Weights of a small mixture-of-experts language model, trained from scratch on English Wikipedia: vocabulary 16384.
Below are experts of layer 6 (counted from 0) of a mixture-of-experts language model. Rows are named down (a neuron's output weights, with its number) and show model dimensions 0-191. Each number is 128 + 24 x the weight over its row's rms, rounded and kept within 0 to 255.
Before each expert's rows: a language model's description of what the expert responds to. This comes from a sample of Wikipedia text that the model never trained on.

# expert 62
It responds to: Name and code endings
down0 [138 172 127 124  82 183  97  95 139 128 113 154 130 146 113 169 120 122 162  89 104 130 110 114 110 113  96 152 168  76 111  93 134 177 119 139  98 135 106 119 151 146 127 140 151 119 131 117 136 130 140  95 115 119 143 133 103 141 131 148 202 123 107 135 166 129 168 132 151 121 166 135 105  65 174 158  90 131 111  89 106 149 124 133  89 116 123 139 123 138 121 132 159 121 121 104 102  74 123 155 112 122  90  90 111  99 124 104 122 138 176 130 124 145 150 123 141 101 119 140 162 134 162 133 155 139 156  77 110 144 123 113 112 160 118 150 114 163 147 109 132 135 111 153 102 109 114 162 125 123 138 129 155 123 110 112 173 172 157 101 128 111 146 122 111 130 111 164 181 147 117 117 120 119 168 143 118 124 129 163 113  87 127 128 160 129 147 107 103 172 130 118]
down1 [152 149 166 142 104 161 157 134 148 112 130 163  94 125 158 112 100 107 151  96 171 158 119 107 111 134 112  60 190 100 172 102 151  67 111 102  87 141 136 117 146 145 100 177 137 137 163 154 130 148 131  82 138 156 172 108 169  91 132 151 118 111 178 107 116  94 132 159 139 137 151 133 105 131 102 133 167 104 148 103 101 138 126 138 131 153 129 136 125 115 103 115 135 136 153  94 126 182 105 115 120 151 135 134 141 109 137  82 174 113 164 114 107  88 132 117  98 160 156 156 121 159 108  86 138 136 121 124 139 134 136 147  97 108 148 152 169 133 121 116 178 151 140 155 149 135 157 126 117 128 135 120 130 140  96 129 135 128 165 151 128  88 148  93 108 126 102 142 134 118 125 145  90 142 152 143 124 134 112 117 129 154  82 125 146 125 135 110 140 109 135 118]

# expert 25
It responds to: Foreign name fragments
down0 [129 126 152 141 146 112 120  92  87 186 107 114 132 182 141 115 112 147 143 112 114 116 121  90 138 159 128 149 118 131 123  94 131 109  87 149 133 143 142 112 116 178 108 134 131 131 105 134 108 149 138 143 120 120 127 135 140 126 180 159 133 138 146 127 138 108  99 137 139  86 149 185  99  97 129 122 144 107 103  87 172 126 134  85 165 107 151 116 197 131 136 136 115 114 110 102  73  89 108 160 135 148  99 165 127 131 129 141 113  87 163 122 107 131 117 109  89 154 112 123 145 150 131 189 123 121 118 124 139 130 115 129 171 133  67  88 101 136 136  76 117 132 102 175 100  98  83 106 127  87 118 138 156 119 138  89 124 125 107 143 140 152 119 111 168 131 167 126 127 107 132 130  84 152 136 102 130 131 122 140 100 131 146 126 131 122  89  88 125 115 113 120]
down1 [104  85 176 106 150 147 146 128 120 132 132 161 132 123 160 140 121  90 136 146 123 124 103 142 161 158 140 123 128 135 169  89 158 126 131 130 147 109 139 166 115 116  94 146 180 151  83 150 111  91 130 111 129 120  99  58 145 124 149 134 111 154 117 129  93 112 131 100 127 146 107 119 118 143  90 111 100 102  92 161 111 142 145 129  93 165 125 133 160 170 139 135 111 134 135 141 112 129 163  97 155 152 118  92 158 141 117 187 127 101 149 135 139 158 110 109 104 157 106 124 159 183 112 122 112 126 149 124 159 131 108 175 163 119 139 132  98 111 124 137 154 146 146 119 110 138 149 125  90 117 124 161 131 121 104  96  95 100 153 120 153 112 142 130 151 131 125 102  67 122 137 102 148 112 172  82  89 150 109  98  88 119 107 131 108  81 149 142 150 133 122  85]

# expert 45
It responds to: Academic word suffixes
down0 [120 119 115 130 150 132 138  90 107 123  82  71 136 103 136 191 119 134  90 107  92 123 115 170 169  74 163 168 152 122 141 114 158 143 110 114 152 159 147 139 129  92 126 135 165 156 143 123 116 117 134 116 109 107 153 134 114 179 125 122 147 122  64 131 129 135 106 121 136 102 104 119 117 103 126 133 135 138 108 159 104 182 156 132 122 161 105 178 117 157 154  96  91 149 119  94 154 148 161 196 107  92 111  93 143 132 131 143 153 133 128  95 154 160 122  80 126 110 115 105 143 144 138 139 114 126 114 103 130 136 123 120 143 156 111  89  87 120 157  86 186 156 110 104 148 117 129 140 127 129 135 176 101 103  95 120 117 161  93 156 155 103 116 134 133 135 133 142 104 121 127 102 117 124 133 122 139 124 143 128 105 103 145 174 150 109 133 123 106 120 126 126]
down1 [101 174 118  97 116 128 112 155 175 106 165 111 148 109 125 117 121 140 110 128 127 121  90 161 129 141 155 135  74 123 139 163 128 123 143 100 154 128 124  71 104 104 104 159  88  86 139 159 108 122 103  92 104 101 145 151 136 102 128 139  79 138 108 141 132 112 106 117 139 150 110 103  87 132 103 133 133 138 149 126 125 160 135  81 165 146 139 154 111 118 145  96 126 101 100 122 119 112 135  58 134 168 156 122 152 160 136 174 140 143 125  76 124 165 137 151 122 148 113  97 157  97 133 112 160 137 125 137 136 143 129 166 134 146 154 102 142 159 115 107 161 148 116 122 124 145 138 176 165 136 156 100 147 147 186 144 151 123  82 139  95 166 142  98 130 178  99 156 107 111 106 136 123 102 103 157 118 103 133 121 162 132 129 106 128 129 128 113 127 147  88 134]

# expert 61
It responds to: Prepositions
down0 [153 170 119  96 109 100 147 127 140 102 106 100 157 101 100 148 117 151 151 137  97 181 140 124 127 146 121 129 130 146 151 101 142 147  82 122 164 140 132  91 130  97  83  99 123 177  94 137 132 102 105 115 121 149 120  93 160 104 127 126 112 117 121 131 153 150 119 140 114 165 117 120 179 155 101  96  95 135 125 110 161  82 135 117 157 106  91 154  77 119 129 121 114 116 149 109 142 170 108 107  88 132 161 134 126 149 109 145 152 132 150 126 174 146 125 172 128 128 126 110 127 118 121 113 139 153 116 131 137 121 166 140 145 139 175 134 119 150 128 123 163 127 114 139 134 166 133 138 136 184 168 132 109 122 130 115 155 132  87 131 142 116 161  66  98 156 144  92 155 104 180  95 157 177 115 154 135 131 113 122 131 109 145 109 105 114 172  98 133 118 163  87]
down1 [105 104  99 116 150 121  90 138 112 207 178 147 117 119 132 125 117 113 148 108 104 158 162 143 153 173 135 135  92 114 115 117  99 125 178 133 139  67 140 122 122 132 120 120 107 119 128 115 143 117  80 115 126 114 141 157  95 120 134 117 119 161 119 126 144 126 105 124 133  79 175 136 130 145 109 107  98 143 123 101  98 153  82 102 113 129 139 107 118 115 134 165 121 101  94 177  98 118 121 112 152 151  56 104 124 113 149 125 118 122 113 125 155 130 156 136 114 129 143 153 141 140 125 111  64  80 102 139 109 165 120 121 118  76 133 135 121 156 178 112  82  91 118 139 127  99 126 192  81 145 135 105 156 166 141 116 124 134  88  97 121 133 141 133 166 118 119 133 113 133 142 112 146  97 115 119 115 142 129  96 107 159 146 141 134 135 156 141 126 116 131 152]

# expert 42
It responds to: Accents and non-Latin bytes
down0 [171 101 108 136 147 116 117 155 195 142 154 113 102 144 117 140 106 125 119 118 135 123 111 125 149 159 104 100 167 154  84 128 158  82 129 119  86 102 136 140  73  95 138 150 155 109  95 129 203 107 147 129 172 164 130 103  74 114 104 169 159 132 143 164 119 156 137 137 130 113 103 114 140 114 155 129 102 131 118 132 182 111 143 126 117 121 114 130  91 129 176 111 135 123 150 126 105 112  97 122 164 139 197 134 148 112  88 110 122 107 145  96 145 102 133 154 144 142 132 151 157 122 130 137 118 160 162 152 130 125 105 165 152 137 118 178 115 135  96 104 140  90 113 145 134 117 129 106 135  86 125 131 128 122 103 158 120 121  94 136  91 134 117 132 152 119  87 119 125 106 143  99 142 122  73 110 117  92  98 117 135 122 134 163 136  97 136 119 113 101 125 125]
down1 [153 125 145 174 114 116 169 153 121 122 201 176  85 111 132 180 130 172  95 100 130 141 134  97  93 135 102 133 136  87 112 163 122 131 180 169 101 143 132 120 105 141 128 110 157 148 137  99 126 116 122 120 161 144 127 139 102 123  78 126 145 152 133 126 105 159  75 128 148 122 138 169 106 116  90  84  98 150  82 135 112 105 130 115 146  95 129 127 147 168 125  99 138  87 131 147 112 112 116 131 140 142 132 120 145 157 107 128  87 134 105 151 158 134 133  94 120 117  91 121  82 160 123 110 138 136 146 167 100 141 144 111 127 163 122 118 154 109 169 118 113 156 127 120 120  93 147 137 127 132 120 168 135 172 110 121  92 163 144 128 129 145 155 137 116 144 137 156 121 150 106 145 111 115 129 157 148 147 146 118 149 127 119 146 105 105 116  86 147 155  57 110]

# expert 17
It responds to: Modifiers before nouns
down0 [ 86 128 137 124 111 130 121 134 115 129 112 110 111 131 138 134 102  97 125 177 126 148 143  79 165 120 144 124 102 100 119 155 136  98 115 122 133 154 127 156 121 104 123 163 139 144 122 129 147 158  97 100 138 127 130 156  70 171 140 143 134 107 151 108 153 158 103 119 143 131 156 146 133 118 154 125 146 165 116  72 163 157  87 116 121  72 152 121  99 149 122 175 109 107 148 174 122 153  85 169 122 165 103 102 147  85 132 108  91  97 160  91 128 122 133 156 132 145 165 116 138  93 140 120 107 147 130 156 165 119 117 167  77 122 124 104 183 111 136 140 111 139 118 120 123  96 138 107 161 139 134 179 161 140 138 118  86 121  77 138 124 144 132  91 139 123 108 103 134 139 112 125 109 142 163 116 119 123 117  95 105 168 112  95 158 161 155 121 119  95 137 102]
down1 [142 155 129 103 120 119 119 137 133 155 182 141 132 122 120 128 149  99  89 119 144 167 129  88 140 119 141  93 166 126 123 122 100 173 125 120 113 132 124 128 140 139 141 109 101 115 154 153  78  99 129 133 118 146 121  95  99 139 121 157 100 174 143 141 185 149 107 153  94  87 109 128 106 105 139 138 103 124 178 124 120 125 107 107  67 110 162 141 139  94 139 143 160 160 156 110 140 190 111  97 153 151 155 124 119 118 105  84  78 163 147 116 117 143 109  90 127 144 137 117 148 127 131 111 102 111 172 107 167  96 143 157  80 129 123  97 142 105 126 163 143 133 118 162 117 123 113 133  90 113 117 153 125  73 103 112  96 151 160 158  77  89 143  82 133 111 158 110 149 135  95 129 118 156 116 110 123  95 121 125 119  96 115 121 132 146 140 134 141 142 115 115]

# expert 36
It responds to: Name-initial syllables
down0 [121 119  88 164  79 136 103 123 171 136 150 163 118 104 108 118 135 104 104 165 154 159 132 156 132 139 101 142 121 129 107 118 140 133 150 124 146 119 169 128  83 151 137 120 146 143 170 123 143 148 107 125 190 152 115 109  45 105 139 134 129 120 122 135 128 136 158 112 132 118 144 132 211 148 132  70 102 144 109 128 119 105 141 155 118 122 119 130 149 119 143 129 103 120 111  97 103 115 151 163 152 120 151 126 177 118 116 145  98 117 145 107 196 106 140 114 119 105 146 108 142 194 147 136 125 133 143 112 157 126 139 160 139 131 142 154 124 138 101 109 133 117 116 126 114  98 162 107 150 124 167 151 114  82 117 149 112 141 133 158 145 121 175  84 148 154 163 156 114 107 159 153 157 120 132 104 143 107 168 113 124 125 109 104 121 105  91  88 136 125 147 123]
down1 [175 167 128 160 105 167 102 131 117 118 155 103 155 140 100 142 131 121 126 102 145 134 134 137 101  98 132 114 143 173 135 126 118 108 129 165 119 136 110 121  98 129 104 124 113  94 167 144  54 152 153 112 116 131 153 118 146 106 110  93 117 131 130  60 111 157 136 140 138 127 120  96 160 158 139 139 144 141  89 156 132 136 134 121 120 144 129 163 162  93 152 116 116 174  98 136 117 150 114 114 117 113 130 115  97 128  97 126 125 147 127 129 121 156 120 100 127 153  86 154  63 108 104  80 143 128 135 102  91 141 161 140 134 112 130 152 134 150 121 115 143  83  96 129 119 164 167  92 125 105 105 169 148 107  86 154 178  90 139 152  89  94 161 136 172 122 123  96 104  94 118 157 102 149 119 146 164  89 158 127 108 115 114  94 108 138 121 135 116 129 134 119]

# expert 47
It responds to: Stems of Latinate words
down0 [161 115  95 122 121 161 104 138 102 117 125 144 139 103 157 130 143 119 112  73 163 123 137 112 151 179 123  70 124 134 105 122 135 107 138  94 111  88 148 109 114  86 121 167 152 114 138 100 145 162 178 127 153 130 189 120 119 156 122 137 114 138 115 112 160 142 120 103 129 103 159 105 164 135 143 161 125 139 187 140 136 123  79 110 129 143  89 106  97  76 133 128 110 125 110 118 148 128 131 147 149 100 105 135 108  73 134 121 152  93 127 109  94  71 112 113 151 111 120  88 142 144 119 156 127  92 127 122 148 152 149 115 180  78 126 142 159 118 104 101 123 113 114 127 141 112 103 132 144 110 138 131 151  90 138 112 138 148 124 160  62 144 134 102 106  77 146  88 126 134 134 130 152 128 110 127 119 117 125  88 120  84 122 125 109 141 131 143 131 128 108 172]
down1 [127 119 160 113 136 126 183  81 104 144 161 150  82 149 127 134 182 130 107 101 106 100  91  84 160  96 139 139 146 129 104 124 117 156 134 129 149 143 147 147 152 158 122 157  94 147 107 113 145 118 100 173  89 133 134 152 163 158 137 103 128  64 112 124 108 166 181  89 122 133 155 132 147  69 109 179 127 150 110 121 114 128 134 102  91 125 129 117 116  92 132 139 144 123 141  84 138 156  87 114 154 120 108  99 122 114 108 132 127 111 143 138 109 137 116 169 126 168 114 146 125 153 108 119 157 113 142 135 159 145 140 155 117 179 136 131 162 123 133 130  87  72 144 138 114 122 116 122 120 163 130  96 130 128 191 151 147 155 149 142 151 114 105 148 112 140  92 145 109 123 125 107 138 118 104 174 106 151 120 139 135 106 113 124 114  96 151 168 121 138 142 151]

# expert 57
It responds to: Capitalized word openings
down0 [129 112 149 118 137 123 114 119 169 143 138 124 147 146 152 122 101 102 104 136 145 124 117 104 141 115 152 122 157 127 127 143  95 116 170 118 113 113 168 143 109 147 146  99 139 104 127 129  74 124 124  98 162  74 180 107 121  98 124 133 140 129 152 147 110 114 141  86 128 140 126 155 143 123  92 156  98 118 127 128 116 124 167 114 140 166 130  98 130 151 120  83 127 151  84 149 199 194 121 144 122 112 100 135 100 129  97 185  70 100 189 100 127  99 100 103 153 137 120 144 139 123 126 133 110 155  98 139 152  94 133 152 114 113 132 122 155 122 108 112 127 113 162 118 103 133 147 151 153 131 123 152 145 116 162 147 134 104 139 146 160 148 178 147 134  96 161 104 148 127 119 143 145 117 139 139 123 138 159 120 161 161 124 122 155 137  52  97 123 113 142  80]
down1 [142 134 105 131 137 122 149 152 114 166  99  76 136 149 151 142  94 162 109 132 153 154 145  99 140 166  89 159 123 106 113 145 140 141 169 134 118 100 101 131 137  72 118 121 111 115 158 153 108 150 147 155 144 112  93 152 153 118 106 104 119 130 117 134 117 130 128 150 164 194 120 143 137 161 102 127 136 154 130 109 129 138 126 118 181 118 123 133 143  88  93  91 126 149 108 131 140 129 110 154 143 136 126 173 147  79 184 178 158 126 123 152 122 140 150 143 147 156 106 178 140  90 137 119 124 131 147  89 140 147 107 107 181 123  84 119 135 173 140 125 174 116 113 109 127 147  80 117 109 134 107  93 121 127 164 133 163 136 137 153 166 136 121 125 111 127 159 122 159 178 126 129 113 102  97 127 134 115 160 125 110  83  99  91 114 133 118 162 122 145 112  95]

# expert 43
It responds to: Verbs and participles
down0 [135 110 140 138 135 121 122 126 117 113 148 150 161 104 142 111 141 152  99 144 139 139 155 116 101 135 124 113 141 114  84 113 122 106 138 139 100 137  96 128 146 118  85 112 114 108  74 122 124 135 175 150 133  72 130 138  84 128 152 113 101 171 105 157 131 168 140 131 115 134 129 127 160 101  95 126 135 127 110 130 105 124 119 143 142 123 116 153 133 136 107 132 110 103 114  98 165  85 169 146  73 143 134 115  95 149 121 109 107 121  80 134 107 129  76 132 125  94 131 107 138 144 118 124 119 167 145  93 135 126 123 156 114 119 147 186 181 151 140 104 141 111 108 139 112  82  91 150 139 111 156  85 148 141 134 175 112 150 133  88 117 132 112 154 165 152  93 146  91 117 137 174 147 155 127 162 131 115  87 172 165 150 133 140 122 126 139 141 144 173 140 204]
down1 [129 147 115 139  88  91 133 177 135  98 122 133 102 119  94 134 157 136 153  56 154 138  95 141 127  96 114 148 122 127 140 147 129 149 121 122 157 121 117 177 121 106 108 127 154 132 100 125 134 130 113 131 135 117 129 139 160 128  96 125 120 101 137 126 102 100 128 129 118 171  88 102 169 115  93 119 118  94 156 116 137 107 163 126 103  95 139 154 141  99 145 122 142  81 113 123 133 144 150 124 125 168 144 177 141 170 146  92 119 139 137 100 146 175 132 120 121 141 135  85  97  93 141 128 124 150 133 139 108 147 137  30 111 131 118 164  61 137 130 161 139  83  91 123 135 142 133  94 137  93 110 165 142 160 117 139 103 163 130 180 113 134 116 138 101 150 150 129 138 122  99 115 113 127 136 146 108 121 100 136 140 102 139 140 105 142 140 105 144  83 176 139]

# expert 7
It responds to: Proper-name onsets
down0 [126  93 159 144 121 102 157 124 110  96 140 106 123 153 112 137 102 141 139 142  76  79 109 127  90  76 152 114 101 144 150 132 171 104 118 100 125 128 108 155 130 123 110 149 162 192 117 127 153 159 103 134 144 140  96 125 126 124 104 144 145 138 145 133 135 188 138 145 131 188 145 122 152 121 139 138 114 148 146  71 118 166 121 187 118 122 145 102  99 181 137 139 131 101 173 165 110 126 141 139 127 135 102 134 147 155 168 159 101 152  79 151 107 108 171 143 124 101 136 108  76 146 142 106  98 104 147 133 110 160 136  97 165 135 142 147 122  94 172 151 124 145 113 158 163 118 102 158 113 129 168 120 152 148 137 151 143  91 139 141 135 134 118 133 165 156 104 113 143 121 116 117 133 143 129 119 141 104 124 160  95 122 117 142 128 145 101 127 144  81 143 132]
down1 [159  79 114 152 176 106 124 136 115 105 129 129 138 145 117 137 111 162 158 102 132 128 131 114 113 116 133 127  91 157 146 110 118  88 116 144  82 163 133 167  90 159  94  81 119 175 165 135 143  87 108 107 190 124 115 118  85 156 151 107 108 134  93 113 141 111 162 115  86 147 153 101 154 142  88 136  99 134 111 119 153 154 148 142 150 130 138 142 123 122 152 127 192 142 132  86 155 106 151 162 119 120 148 113 114 115 135 127 141 149 166 123 102 131 105 143 100 143 142 150 111  97 129  84 111 109 154 148 178 108 136 125  82 143 144 148 122 120  94 150 134 130  96 149 109 157 115 134 116 108 120 135 169 103  94 155 119 158 104 139 146 181 138 126 105 119 150 126  95 119 126 105 101 113 115 137 119 177 119 133 175 155 128 107 115  86 119 121 107 105 141 100]

# expert 49
It responds to: Mid-word fragments
down0 [134 139 123 146 119 130 108 146 127  95 140 112 169  88 141 154 137  82 146 143 108 116  98  89 155 156 133 156 133 122 136  73 129 161 163 118 143 125 117 124 105 135 115 125 142 134 183 154 128  96 106 156 138 112 160 146 114 150 141  95 114 121 137 158 138 147  93 141 133 122 136  66 132 121 103 131 141 143 142 111  89 147 143 159 126 115 116 121  75 129 161 104 147 131 111  93  98  96 186 130 140 164 169 120  76 101 153 123 134 140 119 107 115 144 123 124 146 125 120 126 169 162 130 172  92 114 174 152 132  91 106 136 114 127 151 129  89 126 149  95 117 108  84 165 178 164 113 114 162 148 132  89 143 155 127 115 110 105  94 134 140 183 118 123 111 142  90 132 126 111 133 116 132 131 110 160 174 158 154 121  90 138 132 138 113 139 120 127 106 131 100 186]
down1 [149 122 130 130 114  96  93 129 147  97  89 153 120 156 166 114 125 135 111 132 144 176 113 187 163 105 123 168 125 130  97 117 151 124 155 164 100 154 141 140 109 125 159 120 124 104 121 138 130  88 167 164 154  94 133 129 127 143 129 126 132 141  75 143 153 128  89  99 147 100 132 156 137 140 109 149 139 192 119 157 115 127 154  96  84  96 158 172  79 111 141 131 139 144 125  79 171 128 156 132 121 142 114  74 137 119 128 112 145 159 139 135 110 141 157  81 126 121  71 122 139 130 138 116 162 100 160 125 129  88 111  85 112 128 124 123 117 111 119 122 149 114 122 102 115  88 130 114 155  93  96 115 148 119  85 143 100 115  99 160 128 143 123 128  99 109 114 127 104 151 151 138 111 140 167 122 136  85 176 127 140 150 177 148 117 117 113 131 102  91 121 118]